Weights of a small mixture-of-experts language model, trained from scratch on English Wikipedia: 13 layers, 32 experts in each of 12 layers.
Below are experts of layer 2 (counted from 0) of a mixture-of-experts language model. Rows are named router (the router's row for the expert), up (a neuron's input weights, with its number) and show model dimensions 384-511. Each number is 500 + 50 x the weight over its row's rms, rounded and kept within 0 to 999. Numbers have three digits each.
After each expert's rows: a language model's description of what the expert responds to; "gets" lists some tokens that make up at least twice as much of what it gets as of all text. This comes from a sample of Wikipedia text that the model never trained on. Tokens count by the router's weight.

# expert 30
router:483569460424511534562560553488427467438507551531549553428400442472524500571497595530453487544463469392419518490596556479451536454545535479444458590556548579487554513536559505534506492518582523513494482497549474539559467567453556482452508424516406518427512398452547502537590522533466494471424598525562514545467522485424489539484507489504440501466551543605466434495491498555495513508434
up0:419501560450620500492438429523432545473521461546543476458489563565472475538412452518506392482555496532589491516448427529434519493508522551588445543442488466453434464476460393411450581505444468414450436486511436488497486419550412426492528571461479490385432549565489577392456507472547557473579564494485469522599596455609496532502540545639541510577568574420487473459524525571459529464481
It responds to: Main verbs after subjects
gets: "was ", "is ", "were ", "as ", "are ", "be "

# expert 0
router:522479510469487497488429555502557483501456547465540472465489400495545461500550531507580479446476464539473601466423464482520465432484485516564534472547527535420502462464525579477483425514496532469503588511584526450482452476452491449467490485496369452449607463514441499502590563479617509493541389524508462511495499528458566467497537444480472405441430512509475473508508520467532491540489
up0:499607540519511405454553460482428462496494402467510562545498470534448445515394528525369552542506449503450521494567535523523613564443518526465463412508438499578511493476522451542459521434455421521532519488439549554594495461502441522512480553476514434512424466414405471498478497497517454447406479460541518457571472498532406498506545505487436467509512482546527553519543429634478487559565
It responds to: Post-verb prepositions
gets: "by ", "from ", "ed ", "in ", "of ", "after "

# expert 11
router:510454513476509491485439541497453533536530511458511518414484530534435472566473553398507538525517506468491462486424404478479617444504459607539496481516546541550447499494474528588459555537401550531458585508412531440492559530410535470603542497563502448484475519529548525401531479499500424494485450529569491470420505539523511541475489494558560513545549455443538580477449556467474452591395
up0:456488451627476460538391444437448436491494537567469443579549425498488542479423486544498556488561449498536584506421600468404558545520522418539477437456434552399541536535486509483454473477566460447537460587449525465555458542542503482462562462513561511514567384568472525623478489552550594552464460482537483589571502423454555463490473500507536549467496569514461486421418476527476457472470
It responds to: Digits in numbers
gets: "2", "3", "1", "0", "6", "4"

# expert 21
router:528468487467438548468506527482508472554461492515546560484441540449536508452527472568585407490398429574484495476429509507559500509571487556469508428579495535461454514522535511527487522466505516569561517524570447571357611515465537516428481594432481477397548511422506475506578605496517546473500496588496456454468545550480509529501561472473629532577536558587492524488476466506531541507462
up0:507548431503542550514438432614462548567521497434554484543522623511553466495428529483459573459539532524496492534459492420489569524439545524449494546454447523528418529504605468474429478517503443459432482496408568344510550566505455471540502474460536488532501492539465565549440384452474550402494530544491515528451389464556527525543437530509527424506392395444525416501514463565526530521494
It responds to: Determiners and pronouns
gets: "the ", "a ", "The ", "s ", "his ", "he "

# expert 5
router:549500523427479427460423550486497512533496585469465518467507453570483477556432594487405551444477550442541455461488519531525422432455524398532481467484484580523535423461603511520499527502637444443523512454518448544521497440507536524471459560549387556440556527468456529513512515540547485545464503603498542516558518453440554423464551467509521439381388512608482514500544496584491510526442
up0:532590489490552479538469538560477541549436477429442560531492544473591461452425484526548372517489489554551395468546458509441555524549425473540495462564533397442452443445544385490537523498478515389482485541379522542412476469469548504532487469434470540420523496504486506453476493520492457534421555466570503418519525377576551615537432555488482504439541516526495523506482505564417500575534
It responds to: Clause connectors
gets: ", ", "that ", "and ", "which ", "who ", "where "

# expert 12
router:543430503446483488508518508519550450570553419398570486430579475522516568541516544537547488521558532496536506497597552513537413430473523523482483506498455480441521486514607509511564468443565465502423523459475544515464411538458607511569532498509591531549540469439470517482630484516470371519495377581502523581520503507520565593550488504457550514456405466510451559510454461482461570558490
up0:489472435494443518544512526527449513453493522605519521481427500576479445483399483476479533493502526427479459481484514504508589515589527537573558463522443529531494514512399497554446515406450457513372544453525537406508551552465464467436483512496545468421560478557483497540511446524530523573455485488424581506474496525463458409508431485470494557430532466498526566511485473574493501488514
It responds to: Headers and openers
gets: "In ", "=", "On ", "two ", "born ", "See "

# expert 31
router:429502574582497569489396528506511532530423492514471479584514479501482549478479560507501483474533512571531503452487503438507448483406516513532584527440508443364495513456466504455437574468460495404338513544420446518517467487547549534502488506433512490526485451530509599337495366500481567500571456422528573475542475569529463523551481495595546534491556373410535544445494569660426429587461
up0:435524528406550440509545486507486460476542451478500470545532516463535453430517508559474485501516495413411467523516495453508599497571489501469454598513552565597504533547389530460431515416491458473586518569587520478529519509496419443563546579480456534425540637498512510607505591619505403579481534501471519441533562408407518566369488534440565443550503582523462481560580454416489537532482
It responds to: Single capital letters
gets: "S", "M", "s", "B", "T", "W"

# expert 29
router:527494521544509486510597325488475600476452436560548507518409573509601490420465485475507544516501431463461519587505452515552491602523533532454517579491444445508497606444473541423438511489431512475490540422547536441426497537481548459468578494445597500453483514452543553486441503431463527502499536446459490460523525515555466494445435507488541564582524393461593473560446478449513474526556
up0:599482580420522450527470464607520464449484502514438464485461532521475514471512489560480491419521473488487480553594576474534566522488501565518470504505492451441478491432556462459436505340571427531520506509499518486522467581574537471571468414505484542396443456548463418546499383440548501479467504461539426482543596564500482576509613429521443485579564591439565433491517563572493542465514
It responds to: Wiki layout markup
gets: "==", "|", "===", "part ", "Born", "===="

# expert 15
router:470490504515504515430388432458570501584505564504490418491537521608538451514414609451454539436534532436517475472541440512466536509501469451594510507454484365508459536551534553462430541553442556475453483488469509395604574545485525414523500521590440509547580492619509571438471400534542558481565528450490424517551482402535530451436483486591500366483512451549411476546449611464510458522490
up0:528488511543483472569550443428494550425510638478507486502533436438438474469543521433452512411433474411510512467504452486530515456539577503484501527549470474416519570543600555455485442470502468485485457507493435439539452412465408497466498531534501483401427563499555526518517535521408482487528505511458417453451525478427546451529500545527447449411404460578529420454500464508491518503549
It responds to: Mid-word suffixes
gets: "in", "er", "es", "o", "en", "on"